config.yaml
num_hidden_layers: 8
hidden_size: 256
n_experts: 16
experts_per_token: 1
d_expert: 624
d_shared_expert: 0
hidden_act: "tanh_gelu"
moe_layers: [1, 2, 3, 4, 5, 6, 7]
router_score: "softmax"
normalize_top_k: false
routed_scale: 4.0
balance_loss: 0.00218
balance_bias: true
init_std_router: 0.00983
lr_router: 0.000424
vocab_size: 23349
norm: "rmsnorm"
norm_eps: 1e-05
tie_word_embeddings: "early"
optimizer: "muon_variant"
learning_rate: 0.0123
beta1: 0.93
batch_tokens: 65536
max_seq_len: 1024
train_tokens: 406900000
max_steps: 6209
dataset: "wikipedia_en"
Below are experts of layer 4 (counted from 0) of a mixture-of-experts language model. Rows are named router (the router's row for the expert), up (a neuron's input weights, with its number), down (a neuron's output weights, with its number) and show model dimensions 0-255. Each number is 500 + 50 x the weight over its row's rms, rounded and kept within 0 to 999. Numbers have three digits each.
Before each expert's rows: "comes after" lists some tokens at least twice as common just before its tokens as in all text. This comes from a sample of Wikipedia text that the model never trained on. Tokens count by the router's weight.

# expert 5
comes after: " |", "|", " in", " on", " January", " October"
router:563537440470412545462452496513511511542565486503463446577526388430532520497542508533466547505413459480539475540477512355503518619525473513575547511455498546432554455433478474501513441488513484562458550524489557401601494564430513468537507542528455557455523468489431429471478371516534401533426502558441454469454486497511450518495621398446497569492526500497529455541452475534468511559506475510503587456476604454510517572377425638444451525522492562452461527531544572437523534500429431499478508522467570542542523474524472412474480523586497500585452611450393476514487478487508492508556597512484398555486533412506507487461536534513436436501541412493450502452480547444549458417507540457466505534512447484545583454473513656400524480488520525471497539543500491523531429517507576
up11:537486458605440545464491531484453430504476502537465435457563494478501375501535568507448513502494546444541582432482587447531539510468497613543484459540456495435561536452451427469466587464537501576445480459439492431460516556516439412550486576515456580489470557573550555495514453464482512609423459458512444544567565504477390552543480394498478558531544485573399546575485533482468475458408532503536500536476486464363532589411471434496379525519465543471532565505484465454520498578531433477557462437496565448494493359525592499518448543490482555525498480509475509420506487468505605536540457509541446480543420480580506407455531481483520570504484525515568536562527489612436575521465551561487463513521528585525504562464542552490492491543604410471543474405515469490540515443544510
down11:386446506506503510461454445529550476526473446409507493512525399490533542475527432473572406508589481418535496448579528600506519614491361520534568484479421564473491487430488563512511562495485507539487563572471565503478468618485430470536476509468543463428464478512587598526530450521481413595427461493451462542554546448459545451455576496478475483540587526437530465435514477503429559491511521416480510479434610511487506489503392465473500499482477543439585512450460505476451507552511431457470512493544480560574479542530561494469537441463550491528515560559480594498458400529404508478547622506512611483443439488471556450486528502559452401576496437408478558424536538568522523559558532477532543520419423461498536495478607526396471512481511535495470480546430511522417429502524460
up12:582470516638527569523548458498453507396529486486572544484522482479495532476402517492541453554357496538440491511574458525532520578611468492407501521553415466497410482470469484494453568481548530479504571590521552364462515494568562538499494425454522538491466496515466579518565541524536457436530544529435526515493516470548506509498605535453492462431466496565482444355506553551442555599463447530480512527551625494483512527505482459451471495592488467572482535465531513458461459555471453530462431562481551541561487530404564485502478498532469409430473537533495441460496484494459405491436470470484511512443527505446582516455565514547515505584470502523448475529527558489438472447546517542562518519493559365488507571611465523554504513534482516405519543402616553595395477474534435
down12:432526470498437467564356555445419534551498495449492384539488616540482455489498422497503533500566459476499482451477521495533398415472486544518476572515579494442430482486461462546508567410452532463470480546529502556500497401499514507449528482522463500465382541401483519538396533460483552453478550417531512443470512518491558456537480557493511549555472464530569531509500501434525449453445477540502511506472529492433480479484435561562545508528564578401526532415474461445466527421530545448523483478463540455477546454556507473417485467411436429441483430520442490455385486423479428515587492454626548501501551565540476428552454488561535618401538520563524546542498433513541470528453415480439504482489451480522445481470511531597510440571484523493463561497534605397475417569379438
up13:415542526498372469445391511548411435472574531502484529472531523402421425485480611488475466535470534466525484514473609474498503471474496474540603508488602587451481565500521584458464543491451469459447497514576446512485494482533551577533545510504556555464570565559505563488511540553567423558490543442462599531520437463504456508463534623437484523461577480539422560467508549456468488454546496524510525560562529559533518449418558572583548459438514538464484522507491455506543564516531606417493522529537504489513407525409480541463477423563622546493488526472574492496562392518522557509523510415484552585457501594446388542518558473498513484386453412515471489411473420546459425432456482533539479445528498502518488501547520444434516452482506487592549553461516468434532496493469404
down13:574462398526495477488504472576488609448543479475465456497487560454515508436531604443514575489504463463519577422509462540500464535483420480543473489417477515508490578425518435435484478492571450564536575547531498466517560451536481463542522573544469466557475456520510588437506429542529496422478529535487476596538467464583490577491507511541621487424555525518497492371556516570536439463513393421520505393516435475500544474520526469495580434483530556565491479556468441436532533490527499579492437532534483545564510501488505533444517589461408460577462512488427560501553499572423410420488530512532453439511437469547533520558504564599471493448456535469467539410534487421516493468516386482527442454515438559525516511604467524586471484440517505531432569485535631463558617455554395

# expert 8
comes after: " a", " is", " with", " of", " as", " and"
router:526353544448492483535536545492537521476409552622551545402490439538486421479591588532480523589441524500512510451443551447428439472439542512578404511569552513527494509408512429492485540410460487619506527541399578569489455408448517556562560525501555416518451524444594540426486516528479489378531428559428574492496500496521507511526468482569528517391394470519516437528555480567527525500571535477544413509470470498496460503497516442531488435531526533556445440525530468456510478539560518478501585515454539408461564413598452460475550548502429560430522398507468512457570460517510488427511454551493430468505497503462469488483458477515511472556534522526428471485504538511516539580467561478452503508484532585406440483507542408582556558403500531428541509453488431509451501428462503
up7:495508522494479524409495512448480471482517446590542428476419511549436446557568506506537502525442525466495507450527508622535486481498472514408437477482487498402467553477568485549527562484540454471551548559490472459428410498537458433406529499431496531488433500439543440460563559433474530560528340463519531517421466533476512490533433561425528434446527564402544458481475530536458483372380528495480514461517486581496523429514585480483537457512557445584472511498501552519454550455550504439462482508454545507415475487494439634478509606514499526501554606482535550505493540569547500550442497434447501479570479482534518538495529515541534463516440410379424514459500529569486515450533442573475439636556452500430455432484525579446512496545361447511408537535496505504386541448488493
down7:518448474508562584537475455373474570458542513440452524550471399474412519464556492517548507549515464460501469510504527506583448577419517471430497512441553464458551573499549491436521515464553473489559543508499493453510548516482442526568450505539492502475498426472565475564497469515538519492502574483443570468469501642479482471552518532533516494529505513540467488382561427476511507582439446448433522408510530452500374434495522508563498523556519577437494457460468477523555558481473543520520436502429494507492461449512452529438573506522445375550422595373525552479474592464458502561541513479475460498570616502545500560433507589426511631509473489436462448513449507404508550423490540517481429434453519387508559619619458554481515558600511530587549442515467532535567465481473529
up8:426433543490455486501535524512510452527485565545473493513474393528467465539509548570444392595379501537421414480520544370467498507460487463434471437598462543408557526518558487428477512537438522510419502461545510471522554479520599429506548513492475540479458472435427543390480461533580413486491495520502508479428525554472501569574376530536520481492590505479555543518467480538504469445457427541558500428487486471520488453440604456463491567512413488546484489481542545516495524466502501551450511514556522610576543430613516585560493536516440504453492451484551485562567395484510500527479483553482473434496615507587562517421506523387452452491430491483522473523545451604485522489503541388586459484539463481518546520484502531563455505436537499448547512393526527414596508393501457
down8:478545518538484546513421467502503464460506514492514462470549406555461525438525473465505595423549528495516451576510516540405480530565496430573593546413551489561464490544520541494505486542461413512480519465505501527549530457475422514558516441498500567518513531507492468467434496509447520501482496504353588558483372332552435490429573418501517552391465498611523483521587527414540471406527576533496469456497546568501562470501445500477555481495501485513517513522540456415538430513494481476493472336507392497502510574517450489399501553450571493547467488460473438470442525534464478487499474441441478508509557488487437554573458489544511599602457489473475547494463470434517498428545498598436499531542524617500461475527576637476451477601493529423478558509499455524475532623473480
up9:527353584473504564473465574621530539505528445429520502491415472592509451440504497485521446519593474419541465472516551570409515494409526430619502432529557515468427456479460474493525507464511554548553478417556477516501457524532571504467489498522572490476463465518555624418531443567475479542486633583464488510586524458504515396504502418488597499526553555473488567531543518496472548427438488426501527520483481495509571552551560503502493509445482474648550472590451522460516452536508591475534465431500523462450515573502499537500531477514565526600540537521548517572531576440536451518420465448511472427591542457567482453440552498488526516450494509476453558560497468472539483461545447463447578418527528591477390444521501538417568477441440566553562524544486528435514514513463585
down9:458488425569457505490575444518464506511528459476479489525524439465542470516467459484492521498470506514539581466488387542533531451608443485507514501612516512496561448389369525514520593496545494486533452535475481433495518462466438449533545540527618492402484381423545415538514463491552525505539498481514503422566532502513485539498544541487453439469556505529596448553485539482628492507404540606403508524520486538487491405583487423523533490557492483441450486402462602466526554577478556555468464484500549486442495482515501515542508484516496455458533474513468512591512612499491514483492537510467505579497532533480566456519481470472520440496643382417546390514463487432485574504463580536472465478519578540515454521494605538590570507450471364580431584486495453532517420569556474

# expert 7
comes after: " was", " he", " It", " He", " it", " is"
router:493483478470496474510523521548512511485580503514534556400537458485471478505464511414537420442552427461488519506484546468498477463416524493420438441403576429549518507446622568572480502549471480484456547490516376602480471605517514477497591551484435437520444535448547597447464457431526557563496535492490546486504458465503524465455495489469571364392475500469596570489485494533499446527487447516433488498450525517502553440483515445593489450547590478520460441508559499521592449595555533534498400521526482416526512409441468547512547498482506554496514442584519496488484430493368563499452519576577390489475465448500526517559420537515504578469485555473627470546569501483451503568555552434465451452507609585535503474456515521536521497484480471540455492349561459441499548441534467
up4:421504536487522480439494486542520467488377539477507550455516506495563438519515505420426469550481439603497396516439481521584453505589507440591447497520492453458582566491498529524482512548635514483406497445458516558481457505493503474504496495566492493466604505533561445496594442411441505494432459453448472451476474436498524567472427421447496471528504621461508534499408602465504442594441547458609500514371438471566525603617568508458501518493470482542440461511509514589513503622511458485483508520428420424498482423476460446552453452515515508535514498535479519504574524433446530451522519491563551517536526414660437515518445559477424501445379526458530436537451493528536541495502508463473517528524494506489526556514461573438562441501605441505423449517468443543537495519505497
down4:624471460494517505396561562479489545561495468551525558449569491471567466461445555431529481554469537524549519523483491427579457527489438458542452457595525415488517489557593554545548538503414452563577478578506541526526546574630562526497533487475502572374418475482487559557535469531443510481435474461469533526508484498529471495485454467466464570591451552510409534441493529536554493582584525549483516437520527530515541577624560438409446578538440511484529471427542457539567473441520420541492558517500488372460512438574557478521461529478563475454444479531440468559625553515531523443480429532525415439383416486467507526443474440551515486509468533510555513498572520540448510513541502449488416511518515557545515376517552497503554452454563520486555465546465579418455508590485480
up5:531493497514566517430567485495511501495428362479522466479431501534507532476503542475599453487494476483501434447534469518579427426472453505486507437472561513401498524477532494490446488508542420470473616495471561402503562514446517489445513556476530389555394432436494492414618538533569530522490557409425542450491453580494485528547514522492576493487457572434455537474443456467475495523537530488571506416467492419463487450447508487491533470467528533566467560534391448605548481476497425484535515445543517592546500563470499500525434466568470574458567492477506587410524479495460500556500464558546453532484568504507546573583483481554501588570507501344424448507595562419410531447530409586401412567485439461439421459537564512530440510508510444513480489457500435463522487569498486
down5:581540424526531494497475505418508468483493446459482464440476556513511433507465547516501554532591496604462428518468455556476553600517543417538411524423532523516475488446478472494508527427469490501441459538529636397566448520386477464533546579498516521440481500535536494552523526471513533516532436531557544568415552556571426485495526498497529580503504515514389519495580540454428469532470525598568504537425430471486380520496521449530484495478470477473526567489480536537502545503458580482429447453483475600446398488416526396436431524513501558480526450360628457517517617448554480487514398463444474477486523482568439630505518574517558478560450538504517550483516521519493524468576514510481525496466592476463489448584589529533515545603560484527463437520577471536532559548569528
up6:394504490451484475372509471570572455479431504532461555550491518510526457426528466398498468567470487428455500525540500522468503546473530430572565548465503503496434431516414465459505500430529544528537509597494512551534504489532514363528424486508537440549538546488441459491502508508528431506498574528503562522596479469508498528517571503540450497482544526558517544468596441469389485470522540448564522508553397406565575474482418475469458413479574553483463576546548478527484534484544546513541479375462516468416511523584544430432620693510526541498441571457586436494472490526580546457581507555451577567513443568538521468541556496496414577493484489499522426487539540427515420456560557440489462541545555424472440412481427459537460460519505494461520478449520443503538503538446541
down6:434476441470528437476498485632550580579457553488532462513517494481537494447594490460494506444523460504458575401557452567512503484449471571415480465567516452501455518497515405489472530523498513487570499600445372474372574431491476484503490466534477493525472488433508507543483433534474517535588568529578548508453487537501516558473642415541508540497503481489466487523451363451444486484423461556535482502577619479516512404446497472435422496468505464468500435471453446636415478453533458359417522481492576527504536516498501516502490577555515513507430407465473483538488480481454476540460515531448417461614455518546515472551516527546522493490526554546485514606499506550411508561534537532471514476564490637486516454534416513601471462543434497459480592460448411516437502493495455

# expert 3
comes after: "\n", "-", "|", " by", "=", " by:"
router:496563436534481521561536503481369480521444464466561473497484455511543445464509549421595495484506582520457444499515450446516528471426478543504573476482490511486525514458506555567485475551596586542520563539508546462502454515547514542439439553461503561523498541522450589510530517485431478514596421497465467510432432474465516499524526515465454500544527492492479381514491511494524487529457415425417505570474537488456580493538458474468500481518444555454503543458493538509417635513612527578483571511530545574478497568511560505533425477443634386441543597515512543529492578543485374490494577517485547541499525469570540472512435482512519469529485378488446520561472556490466582602383360602563534472476477456477444571486412522454533499632454466528453527526530552554507591493424544
up7:567522547528430474560499502435511487523434518469546486441443495527560514589513551541523486464480464548363410457485509547604498555512440460501550502481479508440560452546453494484526520457481524525534492568523581483458521553539492526529526438545579507413444512455534465536456460574541473539485516494472536435611432521408381479593527488546521448518559670502520515495623433551484464497491466465504510534537440555532411530415451552428475491473447485543525538547596448570399537506477470574544451555564534453495519516482511573634412628487498522520540581542517461515540441448450553460424519593516541464505517485438516485440460484455566523466510517545545490565566389462537450485514488472542528458438506533511574488458569386491512527561451413473510617539429467543469483429493471
down7:434489515559585559470431437531574435435412444470546550510513518476461515513437437494439416456515552478498474496400545489448493460530489471432499586459517530552496541458549526460539516498458488554556479492588426453588466502560531509478455517430466516533435624479584501527457533531465495407478493470451550509426568522511539377493467509512498578452466502480546472549425522581527570576466497460518576466472590515463587473548623506491495369338509456470476463458442505460542602523463428395436461503552444575467472573489456525480486531521565413424487509457449489432551480553512578436597485576561518488531528489512552471512507489509443518477499522560499471389537547472424554523567518515554473454525436513546469410452524516449533581479461453480471461522634444452517521488484577
up8:555553526484426591504488434552485455563516599515437459445455433476500520415515485535534450618519533536511452463467465492529403338557467502515412582487537541558389548464463572429506510495464409512513554523468518524534442521460372543516550502384502546449384521551438505545549532502517503577537455415441570526481544580472570484546408505526502423510539481410501521448499482505519442484500590600591449422463481458501507455389499491519587486480510478503591424486439474564469554460451549406429479470474457514434480489523484529488503511443525509509521495494603547524524466462560571439582532512508471524605496510479467550569467554553449479462472555498410487486578554460406443446495556563452468455492443536479456587528568489504454491434484502499501435498463449440576481536518466
down8:543466533530532501507509484382432405493449506386463552521538550486547456581482504458532536458433470554486568518532489502521548620474617429583487519424590534470481417401558483603436470434556540588440497502482420582476477515506448484601527572551459478512561503541526409554534387513514535483494566469519415559531404474401580424476434486509520478383527439502455471443475571490437465489621507481538513517537552458568541488417509462430517543456470472574409443514529494484427480485459524603570490463498433463497418579510545506457513494455555511435471503522528494437433535488440440531438453528468488538455556484384535489540469595639465551423509462543485507457459468508502527493498529495507551522507508471491470524477460466478428545559490504546496541580468546477429571475484482
up9:471521346476430487480547515460522434563436506635515526459454518520476510569520547454431558466502513511575456563346490460496514441527464467472502566533538563545550561547454477496553411464396537506600453591437544560551416440512469490429510522516532411459498557434515542437544452424494500510584471524553576507496467540551434524463464510477443543485498529578565480466428589533501474504476481442445516467496359471540552486492544501504439520533404484517463381440543537550416461495500485429593562529429586570432583437522476496490527554606578502477531443561474462493547547474498395479444567482470519444629571439515499566468454547433488493501455460492487481531529444488435551529483514514592540476545481504456528456537518548477492468488446458513499477468472486481516472449394575
down9:412518466536497477491465528511470586540487551542459516495543445554638505487524362553485537512380472495509452535483537473480475533444507411444444503503491492546550465485391522566528561506455526387516535504466432559546384536418551539560475558490458442519426570441502478531543541508487496428487413413493411576532519470509539510431550397546536513543414494533573482525456514502435511481446550443454514554426515454530534463421431456533520493469560489433532492472518422413452458468620435497462484479539590444494545480578510502514497482460482399461570522413402480455577520589455518501528446466516504447449551463419481480446488493506504397493657505546526515460586556555483502529557525529399524453471575490464425471544548546478569485472574481528549542521544539536563505443435548

# expert 1
comes after: " |", " one", "9", "8", "7", " age"
router:445500405439492517481469461524502405536543471496530466452542551516541470537451429528454494447554571567516499431579515574485536473556483487439445527558474548508408521552552517495521444492507405504387514451498499438505464486389514476480472566456450522460414457565545511537561561393559497516462422534587551492545565559514556415489500526438488475447581460545480524529415501568526531436470594424480427529497468449494533476550432513500514495565489558520546425494466546455440454460393464539470508521511660558516502426576523515426417560472459529582486352559523495545459468531529502573460478521414401501468464545488493485410521524489432494452519524483496471443638408407451546514492560412409411464499466472526567559462548434452504451436490487483506526551487509436536512552457515
up4:485573504524540517494429478584440537437517433490392469539379397503493553510435536540523469554579470531494442457472447470495426493469537509497448491476443480419522569432469440535488494510489501522460405534491517494550502507520554460522464436505488519532566465506481573454523503492460540499511523427500516465499546434478554559515462458552489492434470500385465491547506649435545488521502553474587493374440462536539466586464444543558497540497513497566530513470521410463544513574476498479542446471492571488453596523518376467496549563592443573485520519455570433492466620494531401482465492400592515495412422566474552576489470488510390554537482568444464482538520499490492534507433594515525510502438500461528551506425543484584456464537474478605442307517508574540520418542455511
down4:518431520559502578499542444405522526538462512511567521507447535530516540441375552418447535507586495441572561538495497409587452614475560465542553489527492493491506532486521498468521616551516489511436529563513489527589500553497494518524541457472494527513441491324475544471533426462459469567526523539589439555478453509550579560355501488485652490487391505455505581485553511479469429507511502561426509503505499504475503445503582472459530551523563496507520541536462486517421420537562568544416455492544438491580518572477557473552514468562570451504488469483445557494523484431337445384554485489483536482534507448442482572522565549541458477543455458425451570417473494469550502481466448568540480492460483533482568461505582520450442500448445466466527514500505438471432595536563436
up5:481476472482429473500446494503477521476500536581513519538550452422352523512460573531487575438393471563549486530461479488486535462425525421464439567586506486487514520590444511491468477378554467550459583513560562477497442532529513483582503525498500543438540550454518469531486460480500493590480477508449460559489473567456508447468421482544400560463544501574491404522600530573523455410564481547479465472481441471532526492582478535537449486402471418529525446521542456555507504543487496473493490478497548612451516516584484417439536668365497413458458502493477440437543488565452475488489408419502498492563529447502507435439464537565554447505460564506484523537462470537560514496597474534515492658561464555446537508418498473487547475515509531517564458347509457515510441494593483
down5:447479551526472508516586500529502434506467524456469480437469603547522577557486504530463518451389516572507518467481646561573520523493617453516486491501481533485496448566514454583536560420552447501531566435527547520463427525423385568514437538568429464458472502456542456449473528454458471548480492429536507452497471566509520514498545482508500498446590541505483562542495515487501477495526472473413449428515546422560566534566535487480465490517528520391546419511438507441473533562499425564603494449473482638510486470431466524445443462524545483438520460493521479548508494542538584500480453559565461515447452560476414361471449501524603431490524505499533450491523476538580520558635514544555450514459508421422510581497417563542462385419480516502471475644475517464522569421476447
up6:537454520469508515501529527503533502540478503477531533534460516542538537472485423462437449532435460489554496468531446509507526486547464535436534440604536511471487466546632517479504530546450620528497460477522464542400520451543483464446533580540435558417457494511429503436466468475579427478606487438534491563505499574416513359445515445502562493407511460597520433525424481493439484549496461487456507530521432376484630434481526575497508527517479528516565499496557531592525419536472525484574452510444521531362487430588566504464542525552507555510539457592479617486500439507560535530506488539515579481492480458510545483453546481475444519589406477421612590529475493509520460459541514500591571459471500636551501533398467483440492491599485493595428469478483545528476467564530423
down6:521522393519450463460577528432459547459501468513486411541587529566558484447487459518419556494463546529520482548495493525510471548418476567538509408440562489491511530409451485423564541549529494492419604577491555447451535521506488569425605433461516594458524551462559509510433592478525515478426546470582471437509492433388459585541450548540518597566423505509441492558511461559433561530533532455541580444511432490585505585414513399608484524467554539516419510537577538488498502556517488501523518482550501599525433506478501440444444444498550435550447563483507554514490554424479520394522471605457498516474576533446595475532519472448570510529543475548491536491535483487583481520561513544486465524495446442508453581479546490464504454449508436474378510476564555428568583468549553

# expert 6
comes after: " the", " of", " in", " United", " and", " New"
router:520559430454481517622425526515481516446521491545519425459487530521458488396484496524527522465463439453435491468403471552415561462557502507528576507543526525542478540452573531510511516472432480518499539494523556396411563471555522518529517445391540511479557572548585534542522480527471545536552552455451412438484586519527519575612529507564477538538538450518515491476480556444471546478504490514526518514530472460513465581372540566573515436455452476498531533384483419470439459518516477514548509546548428526523562485525435523475486579472568468518449573381411532410472528527557452494555567446461553537525470458481455448592516375468572382521488556572527492596498510421454412371494462407509521516530512481492526485468488401559517500517626568464456466481542511595513581479481492
up11:396564510502451515466441533514495561441444348527553489519417568555406554408529520451414522484423495486483496565488371584547469485487471599449512483550485480497554404524434491435518631525538536565492454492481510461499459550397637503562433457561457427554522509481470474533477526542509405501468546586516479393415521420492437496493434501492505471509510536526535467519484433526483465553444411516491484528533562593464505486374560519503438510444478525503607520496581551471577493431569476475515529507453482499436443508472446468435464405530507504565562443478542432474496486565508419524454454475450462478563575528442530449404490497505524481525414447495555518449491458512530545543509493467511469483507547539443471592529459568490501479550455474534591546440500548457491593503407593
down11:383496443591458512555476502491409561418574477475524395528555502488555503495446455527477549458536553473457514499573556498514507546497517519603474521535487479491516569598511523529479462511495445531570521565527545498481500453569441433487493458494522504586461539597457529470337579557478465514508509452429476556532515513406539466558449443463440535506384571458435547473430434588507513478540488583505432499542492544525478408535476507416526532561436550453462467577471454467573464615458489552513536497523622496465576527513562573524511424528492516445542496588588533444520504530482481494562563611527602576388526478495520520557507567574453531531528515562425502478574416527522491450449512503504474521479523485565602579521580557440527485485428517489374499456471471509494424528508499
up12:454541380526374575594495527443517537492541414520584528481460626567537500526499533486488497485551508494528546475483488509471582549471387515597472416557591456477483483541390525438463531430596516537549453515416469519527476507421488463591531489498476554458522484468572499481485561570462516531475462503433383459475474653476465467474585596467458551521556527520455488551532452451518480566545481402386552570561528582414499511500459514477562503570408542398502467492502540548537482441492510432512499493526444448462437500513556495510481598459437397562447470481469513485548479546481508539477477460507532521425480482476541575537492522473568495423461475383582541616449441432552439467554471440477408486504510561496514467554537492510519599460483478455488466520504483485465546449487539
down12:417389531496509464492568551542437568429466437390523428528398584353535472514477587513545574494458565471371472417473428543536517533489584492482478480614508499565425517497492507485497559468575453453503511542430483456487429440635501483495505544610499586461537426477546485494533480519582496498464492525505534447475550493528549477566476552523536582479382478509452510465471495587532566538523483553528495482363516458475467435609558501497426490490544516416482539473478497530565484534504480621505446494527474572490512513514470512504484429570513521521372500533583494469558492493462459434432424483534494429527513487452488489444452573558484495509547561501514474409565450438486566483505534576480397439443466511510525489580429550490501490540468525437593527476456423427443494524483515
up13:462487644472459465475493480556585452456515508544473509491399597463488480427539486507438529517535567511505446529426480453476410542507429460499482556421421508439475439486506483485569443409401467479500565461482542581481428446431545543472588488589549508513474441527524439527504566497467543510498552587633532457437531482445572440438430460446499481541556512526419513443492574487523478489449467495515503475462542421482531530533502541506616522467485530466562466617507433545522629536498569559412490440485503520484552522524548501495475429481507489504587502480463438465472598478540492484464404490413527571547536413503473524475555400529432414516517571458641479625517509523519542464445506481466400483555471534480508525421535564484544463461463598509467503528484468554481390557533496
down13:489498508583586559522442532505507485547458471503462440462460499474562551481538552495545558473521541573478542465479531484458516529438484400542407496503503390513454464590445536490494500461442534513563489579435436542530500621524389510527498506511559505439460536521566533558511493517517519534464482559507577477427511444561553485447533496469409522539483502466587540476435499577477513504582470571367440590576481514482391508443508497428528467443592564561439473481503405533551501492418508556493505503546498442476442563552481545461496469497489521417512441570491495551549422482553388408584503492492508508486475596412522495464548524556394374554519581521448640495492476473520444507577457561564481474455530476577524493594549473549472414613456444458565531490438543420509486543495509

# expert 12
comes after: "\n", " |", " =", ".", " ==", "=="
router:450511596475487465483528486507483443566556558559436490535522462498477538493531462467549508458516593542517519518443452498581496474521455367461533569526481530541494527577471563438568528403537606426548503415530525546601439371473453443393518473526540560488560460453448487551635471601479530541537439412445481479488522462531447503490460540468498517550541530479573591466417448482573536478485495434519515502474570592437535499548542536536579583351508518438418528470406526505457393427446431415455553471475414467458535504484479576576530557510399500529562499509473585477515537430473508466447586498439507483528479532437514487457476479492517423517500481492464529423481539459447544504480487536521521475529538414534443492544460454592527523425478483497471431512501511526384569480470415
up11:549428551465508516436541565603466530462501491544488614537528562434523510480488581467484508460429399479532463473471518469498469506518551381442412482533497535488474599547454500485446540472461560417410528514474452531435493455495462506479491527560488468411500521427442555517506569530550581567577593588429495361480441487511540504453508499458528474465547464485517547542458503544461469490498532495530504439498405540457544482423509472366528544419451551554477503450494535487510397479431448563485579506498548465592563531500513503522546577566415527488492547435473567569563556561552423469499512384441426491500522432479488489468423516519489472478433487508507456603504568488487529488476480541552607500522496430455552605472541562527459558428465644613492522453512419515401476487494479
down11:491627560437431414564417479508571499522577435475437534457508521564455513485553476552542489569407501528448496492531421493511494373526441416445503450498478593489497567471518527468471469488550523570552393500530478530543428522467486615510491395457478476485606573488487555557468463433452527477450473497457486478473417537543482448520543431520482536529521507418501598516463427485532521490388550639553480483445481538494519455457440477466494538466535443463451538476533512517566502501560457639418518484503488503476489450486585599522420493478513591439551436414541507479472468430545569482406491515503469567489485542502555497572467431453517538439484485539543446537519552469500478425517467513514557523555558523488544458542432436572551564488477398551576550550565539446615610483472523
up12:483563524555439547451545557485422506451414539516491475524430454505540481493496433537604507507520452473539466511431501535538548614481466466506439514429537554431531444515458470524539507400501475541535514534536528553526616462473478533459507401417445520493491499461432601516541498446542484486434431458557514434507495584430489488476519484500426474494556418559465520449505420594424501537542459493464531445543421506592549563513535450450536465554448478480455520511603552581609457515549533471445499510532581450504591502469461520560543507501539491494462532492569479396477498495453567481481444521491395629519524495450481432472512542624488508505519505475533413588550442538449564505565554446501419499331475421492492509512503478420473390574503607543479510532499415415467494593526522
down12:550474495513483483500493554547425517518509527407469509483503575412461474432525538548447520436533551497453526420547474483502406501521543568475483563470450402485506506482488547358526573525527575570556505471463517413529523527549508412458497452393562511572434502478441522461551515552570460563455467512513496551506492541441522454478544549529469431486454551520512501471523578601364497486505501518571508395551518441552612483476597472555453489436552473496532530555378489522490470457464578507526520483478475513457555408483548531556499559499549654554581571506578516565481479469451525483547486536527473516505456460552535478501529533550514478505368493523410472459442579490464482494430488521466517481502523566501331523450461459545530462539459575496557419570611506546439556489635501
up13:494483513545454555448521551519607440462540461507599539426577530448520534434484513516522558493510531653571446562506562518485460551439581471502604509403495501556528544491511476436525510440524431539497492587495441455465539369565506499538470498539533390577414498510391537508605523486491420463433518484516442502554524530511467423556526477546567514441572498458508556492505543431538492492588493460447542534537582377479456495432601531440502507561525513530469536390553480583510502548513550624497547462493520520498446427530521439487468431476532510411569473479488541563543538527467514516520374552479520541560480527539527468507490546564527612407483603437457440465533406449511587465521413534479483516487538419508444568586524481442446469484511489533448534520431505540484523495504476
down13:526533512497461559502502536380515471573471467486462455509477542439589571497522485567551514549497587455453435569474445527428494449448488383523463494530430461565506545528529469538527487454555491544542534546413529516626449545516516520455526479507544463457494442510443579520500460377565473544442465438468416484536454503510515440520471440444542539459534540429453557487467499542473543495497480466487448459446419432540486531559523434498460483403488505528519467571501531468463447491487609485543566440451531437441464434449547388406498563547477511618522443551426586449561532498448430550539389526472618485491507545549569494514487528609533602533400478512488571529495601521492508531463438550556467463438570427432457491528490533474466658443551490569497564531438435495490547492461510